python train.py --n_experts=24 --d_shared_expert=0 --router_score="softmax" --normalize_top_k=false --routed_scale=3.46 --norm="rmsnorm" --lr=0.00177 --grad_clip=2.0 --steps=9762 --dataset="wikipedia_en"
Below are experts of layer 6 (counted from 0) of a mixture-of-experts language model. Rows are named router (the router's row for the expert), gate (a neuron's input weights, with its number), up (a neuron's input weights, with its number) and show model dimensions 168-223. Each number is 128 + 32 x the weight over its row's rms, rounded and kept within 0 to 255. Numbers have three digits each.
After each expert's rows: "comes after" lists some tokens at least twice as common just before its tokens as in all text. This comes from a sample of Wikipedia text that the model never trained on. Tokens count by the router's weight.

# expert 22
router:171138172120142121123087133090097119159127089117153118100184150160062133116126102143135139113158056100133143173092167178089132165092154132107101113132120102086193207114
gate0:136133072129175148163105078104102173156082118178132191131159083142125130158095204159155120082112134111143172116161216128074098133138115125161071132143162167151218175196
up0:140110158104128133124105106114127185208084112093087107147114107147140151118172128127171083168139173141130143145122160109106094111090204151139103130132118129155134154122
gate1:143101134167172101155147199168095187118104062147157148150189160066124079152145131089126131113138129149129074135156175189133111161167139100133070087170162135168123128158
up1:135116089137106143098167147123133063193168172168130139130203154122091136154128118200152150122175127040131160101080099121129102111132167218155123083099167108126133120152
gate2:149128194085151119113114142185088073177118087136137166138124116144114161140126114078128108195187146143155150115129101152124144082127131178110150087146170153176135149082
up2:150150108108132167111145140111129148132088164118131077166128157116095156139087104077148168078053130133136143087147184106152141108200111168152127172124138102090127171185
gate3:161078129142123157149106066092123131177090148040139076144170100168112127115162113135172128105154163137107090165140102127191160197107161128131118069119083147102176147204
up3:114147129086134116119143086120151102140127104175157088164151117102101195122136117167112137066177112132116082125153080148062139151121093086156112087132051131129168141145
gate4:158180108114100176111066155151125180147117124149083159098170092115107169141122082115130102103181128121102172135170110129145140132139138131115122097052106184125112147154
up4:078068117223094123142111141134049101127166124078178155088093099141166186109143123103121116095152096135079114149090124134101092145103128217107102098084153160174080153148
gate5:112136098221106194109092105099129115093079134168178112140150110131153118177112110128143136103137178207130141181176199166119135127089101119168126098058160074121091169101
up5:119095092168139120145132090106159088119117124111117077111115145125071129158137109111129119157073120118098100119109108089144220125157111118091145135112102133100104097136
gate6:217118132130072159122187155084140155180113085120112160122089167136119140141163132098115144154129099116079170110120199133113125100122197167102104082116139155133137127126
up6:130164134093157181091146118151097160088117144096164136156127165109037116108097093143108171111104153162110127097163168053144116162169173174101146189189113116125144152128
comes after: "-", " \"", " (", " un", " a", "\\"

# expert 3
router:141121150193090108132093166173176101219112129194135188126086088116169075163080105076130171188095119106069106142137131099111133119132136131117139103096107147115200090088
gate0:151104167196121147215170105145154115092096088076107106152174164086115135187119158173157140120150133130099168079145120104076144092207092111133165147153121137111130102114
up0:106061140097142130141065107135125130130137143100136096127175093164081169112067100120105093171061109078119123156142118091135167213120096148119086151130120128136155095120
gate1:087128081141155068095127098184131177082110139171163197121088102140098111093067086160132116147135114133168105129160110149158172149108059113170130065100091164087111132089
up1:159083138093149076072061077141171119115134130095091118111104171104134178122158163173129134115089134125158130095136113059124119115145125138113119164077130118138079168144
gate2:142124110159148138094141140135168134114120126095143118129128166163124117145107101126143171063128112170052155063102138147164148090103128150113116122135113143102126167097
up2:110129128186130140149154056142111109135113093105144125079103150100105150100106177158116101173118155117201098151104115131144150102079101081116124142176073138106113066093
gate3:131162100126156115165135119121161136135125124172141083139136143143151068130207090174142095192095138095106139145097176135112102138098104140151157125108103156225153130061
up3:115114154141187110101105064094060092155233181165149215147136112164121108136175088100173092160134104095133156129078141064110147133066159194162163087156086157200127082100
gate4:133184161142086173112062160122088102120111073092066095169072139047111148187133069153134111118088139163117141126129150071130103161100137043082127155148116128161116213077
up4:100149121139149140120236108141161195112112105116181090165087096102163121129128169118155190130107142101087107141084165121154129157118130090115127152166149162110082095147
gate5:172120104115109122129162124180145185096136110177159091126110114099146133120134101143163145178151123115149128127144081125126170087103133145128151157123161129160104118119
up5:138194028160130160118123151190165153147113076063176152118111103062079111096199049130097074154154121146084067081131171154141147086193129158158163165152130052112135068144
gate6:170155047174089138101132129106204115142140091125121133158151123120091169119140199200193090101118141126176079154141142086147124149133139110123114147151154110159115171040
up6:106162164151137151112110160114139099085127114120111154167132185110101046099115170144161114109122132131135081161118097114089142117096080115147101123116185137147146139122
comes after: "\n", "  ", " 0", ")", " 1", " 2"

# expert 18
router:177173172107108090102118117106151153106174155088105088139105143110117105093219122152127173149096118128165127088114061146164127105163135108186130097155117134185124116167
gate0:170095164156128136172173111123209125204153142119107153156080133088154147158149182097097122126167148165154137115095029120139051076160173144151107135091082154164112128137
up0:127112121135157147112133159129109163126118087116139118068170154106109154133153084166145110096130155095119150127118168075163166094098162082136079135138093122071143091102
gate1:152163118119111149128097128121179161075107134103099161114142167118081082089109106137153137105143110113169178144106114090109109119153113113106129136141092142186148119144
up1:140133156128099178140114121071108180142150081120155137106119100082138133135134106092106138095116135093127086141110163114097135162181147099124113166150109050097120118169
gate2:144124198095217148078081131194122083169125096151105126132134139138099158152165114106068115165128136144150159132174200143167155117160147108108098109121132093133124113182
up2:117149147129135129121144144143119128056163046149127090190120140135141163194150113114093075142095157150176129164050138092166158195114145091092180097158098170100123144154
gate3:158175138130090131122155155155129135175059077060118119157080133135128076084143106113170111124146139103153176128128135136114139118108142084130135155100111208155167106166
up3:079191191156086083110172124128114134114127124105120191176149135165106098159177068152127156147127149091137117169106117159117069107114129212172097107114163137120108139154
gate4:107090118155137102071109117129162167087144172103113123121102157092094111115096084128121209128108116120142169183108166109072111130082109135138120152139116178140129102141
up4:067118120161164157171160143134104132120119124132106130142103113120173125110114099134128132120139148119160139100140111121104127116134099143079168160148091155114115118128
gate5:205106109126072065099127182091145146164113171157142127120064051083141117040168125212203113130164093153131156075139176145188155133074173165112119106184119137187122121159
up5:140139119112111111107162122096125087105148112148125138153084097089133136154102085147098164135116095130092160189134167152138068192065133147094110072179125166098186090127
gate6:116100089111125142101098116091178149173174141088116148178084099132112117147127146134133191149124136125127108186091078128094157125078148135136076079089186152131164138099
up6:169171156149165093085130118073121153171123140148075103110195173140149152206111176083106125169127135136120141108122142140119176107125218148153063105217047188150102155186
comes after: " of", " the", " a", " in", " for", " with"

# expert 16
router:113081052102175106116147139080144097112143126199111067158156142134135137116146199100140170127143127148073136058073069136133110162088142095132177176138127101186083159121
gate0:155129099120137138123131160152178094104150129081109164116112092111086119162135108155144146058048148170088170107106138141153095131133109139097117078220088210155117155153
up0:097100108091140130144089123168095114166197147115101207103113113087119102134106085079083179174150174124129117099125163141126148116132111088082132096112082127137110151195
gate1:081175155134068112121087083098145186123079098106063139108113138094103075062169134149146152132138159204134131162088116134146145145159083104122142171107123113120078167091
up1:162108084150125115134169119110082150157117129115102104151103143188167150115106185152129128189091148117163163084150162106148101202176075158092153086160074131052147136137
gate2:128128152169103124097171114091121143130152161162142173131125186159132140126120155104149135203114148065130140051108172154095094138106141057126121123140112131091071196155
up2:105111097060154142143155107118119138126090110115110165187123145154116145153072121153106139129058125169081059179146124077134094126143111165160141140115109154123168133173
gate3:134096152144133115101106127118170067125190118102092122116076114103174078175154178122173137120131098090080136100085170123170091076103116150124101119118139097160075162087
up3:097088155115085159117133125135045106092226085147155180123151173157119175132127145098132124142147072173144178115148115121137076093117186101134183111113114101099133058116
gate4:153083130109182126132108115092105084143084157120107053167180096111118160091154129106185159138148097134179130131146077139096119125170089126126181116096103232127120110135
up4:153167130119149136171117145104085118124147168142160095132155112176115148170115142132149118079137132069096132123119118172104114122141161162167134147100109109141048137130
gate5:144120131128163160127135176111183116137114108188199132131132166187146167117131066133160111106167190132088108169135032155138121105098174087070197131170129125081156115088
up5:225162109149117146088115133186167153154110170109127105145110141100106192133123080129142164109147132123155110109151073078089149127103136114130102137145123080132157071103
gate6:140093115170119146138106143078166165125089151191141128139189138181190140139122128153123193112133166110105163145132137161126102118136119157110124114100086134145130144087
up6:187177130171102071175074138124149097128118123085148173134142087083115113150144165177129116182095134094173126178093183112145146166107150163162091167167233133146140105127
comes after: "=", "\n\n", " U", " T", "S", " D"

# expert 1
router:138162084081135113109087156146095154157105148109114148139147125093115151174118113105127137136120102136099065148171100151062092120155142136081164162185124120150140087205
gate0:075161153136119140101146126118158150171108116130140109143177113144183103123142161097152104126199111105114143131172182194145108124128143141090175155110081189146162123131
up0:135116125135099152125091111148144136142144108097149123084111080148125116141073114133146136101116080119077148123152157178095098104093073116181136158138116102110129117115
gate1:102102079165170069148139076087116120120095026118146123182164130123127125076138120128188067156109145151132166103158116117104081163114135158100109098100191166112146130102
up1:100116160122140153096090151157086122095153163126118134120123078131141120099034184133120111153113082144137126098161143146156130071136154173162132185201147128120187108141
gate2:080088104143091080104057091162085135142114144145154083051195061063127132131172140125170129102143124138169126154154109154132069075104095151110089126113107138077140098150
up2:102112203099141120166118205055155090129117146163135175157098116163043101124135150142102102123104120116070071125143092135142145133106129165085101060100172162179137138100
gate3:120136102191120149143119078063090151125124158075103152157146192123148135166077105159218075141142183146147154128124140103158104120125127116079146081134155135175115082093
up3:159114089140138143149101166124175163145107115087109186103103141126173133169148145132120113135111145124141093121065170106116131113118147169164108135161177160054108167102
gate4:177168127133074163159114094117173111071187106093088136163128179139111122143147119076152143110149058121068225131134099123157084124168178107160095127119150157131134155100
up4:119162125180148157040059204138129102135036164126118119080145123127121163097152124154115140089107159154111091155140059120125109131081141113126120093104168128138115133147
gate5:131044113203141138166103121101146217135075128139138128139176154133093130085138163119211081068131141108134145190117126101116120150181155157136070156105129112167122112113
up5:143117116148114119129173137107159126136188189177141114174142204107133194096169185069136082124099104149146118114118150154151105097123094121104136176075097138111124154120
gate6:129101149129091191154161117171098159081121130186179144107096142130078105134145056159136089176151118099116105135130091126065141131053129139141066102148143134130092134115
up6:138128160130129147192135109122207137090172081103150141077123155111036106197135137101099158191120082095169116122125194119100149098083133139160138103147092080088179135126
comes after: "\n", "-", "|", "°", ":", " Phylum"

# expert 17
router:177125129088153082132134114118140107104102160077102160133146167122144133138171094075139100126123120081163138114115141163135139150144094147123135182157103129121138174113
gate0:164050134144108119195144114086139137138113147143135132153074137143142117055119109100084084110163145160160111121122164057116159166139094131188163099129133146167064156085
up0:101133170126123100104132130122130146133106103142113132160099126113103105133156084124135156114180090147066134145108156161120096161144130158158154169169160153129120148155
gate1:143186205128124108117124122178134141089137205166159148216103106138130131160058128128137121071176140140124143137165108063145118114068135107183108136126116125108138159128
up1:101143153135125117100138138145153100053175175211087161179113120130131167137134136132092143096132147099086152138143070073132084127127110126176188096147147157111051119183
gate2:124100166110099122100177113145206153136142144106079170143129106133119079156126122160180163214106085160206187127167147173178185152092093135121100082153175157090133162093
up2:127123152151168054110131090098155125083128065085113145162091076125192154132137132174156096095141222150125150102075104176157144109092085154164135166130100148131151121173
gate3:113122165153103101138096141105149159125103152119097109142189146115068055173068120156140134192147158111190137158129130119096136164108107133115154101114115074099183188134
up3:148111124198153183098073070128150121149129144195128153120165112132153182145167159087109157160140109089067138091211112099128093118100147170146163162112154117118113139076
gate4:084140189122093081159177148094071133115125179066127118102149043177111131070107164186146120140112157110117090124121164127056152117174176148123118140118097117122144165098
up4:152145082112118106122079143097126110107075113128087116108142143085170166095109114143177143076120138110102171095122121195079139137149124146151139091103097189129129102108
gate5:170101087118127111095128122105130129106125122119113104137140173133089078184133096085192100110110143123087191110103124165106140141134128136090143192096160106116156168053
up5:123105110107112141116099195140098068072107140126126087128126131131143153103192154126094067093166161113107078160080124150137166129114127171120156183175135156156104127134
gate6:158125100156106160113105065120162143142139137101158094134151096122106150087120137096158155129154132148140178130143118160085152137127076108139102105194225142110160134075
up6:079125093077139154160142145099111159139117121148103116094154107155135133127115134158104107082103106189144100129092141052139040166112139144150178161172128061115070120141
comes after: " |", "–", " (", ":", "|", ";"

# expert 20
router:146132143119140117159176169118211097116105152095186147140148094141131128164097120121201124160160121208131147116177157123135124115149045156137107082121097149061094204145
gate0:138120107158125156159172154127098097134166142111217141134108134103107124092176109091166122082131108146090110077102119151213155091145067124163172139147104169111137110123
up0:188092192114161094154146090157068104178164132100176167117110164115175165131131119128081132132115160075169201135160135088164111119160162126096107110141137127177134089135
gate1:098096151154122147132123092186179140139156098173105144104134080173119136158124136144135157114139089151106112128128135115136081106111099129109121161154116077132100115129
up1:051092131152142122139044112132147131122139156135083101158109097150151125115149091154110153119183139158146129120084138139062124101074149190073151129106094115143061103130
gate2:098207113172133153167122166118134160077099116102130102140138177132147071128151134100095100146089129121113149127091141109120190088065140142110172132208123115117115130134
up2:120110148163176175137181104146173143085098107150132094119143130177194141095136152055076172148090061151118159047180152104132188159035122160111207177114112099136090104132
gate3:161112115139154168140108094116117114147085089173136194121152144128134070130110125105137150133138094167145125152168092118112075093145120095111077102154159097088141150140
up3:113133120139177170142115138131152158176100152124150123155121063115170094117142057151129147184141148171095095126168079130178096106138077108153132096128090131121106104122
gate4:167136133115078080030143178154138118115083058101124122088145130121099098104096104085174118127125142140130154115139106111076139147119131147123093182119155153097131101131
up4:151156172190133133117159120090084133101121106119094129113129147132116165117131114160137147134113126134173068103155119094193071114139076103158138154142089181084109100089
gate5:195151122124154113167137169113147144140128109179165064057131083133100094169149125138142144074180098154087132110135101150104171120108122099120145130122144093094134151160
up5:141107133167171125128130107070156066160106118159114124098066099145072135149188199118162060115177168138149105122167139150142050153158099137142077153135120147072111150097
gate6:076175093097114137148096208092148092142153097128100137104115051166131095131110116151168127191096045175093096164113128168097075094118136122106116073116109098129118163134
up6:124151124131121140095148148152095119148130131137184043102171099189155128141148119164142169151090104084236122134096091124148155173127141079090120104114150100120181127111
comes after: ".", "=", ")", "\"", " =", " However"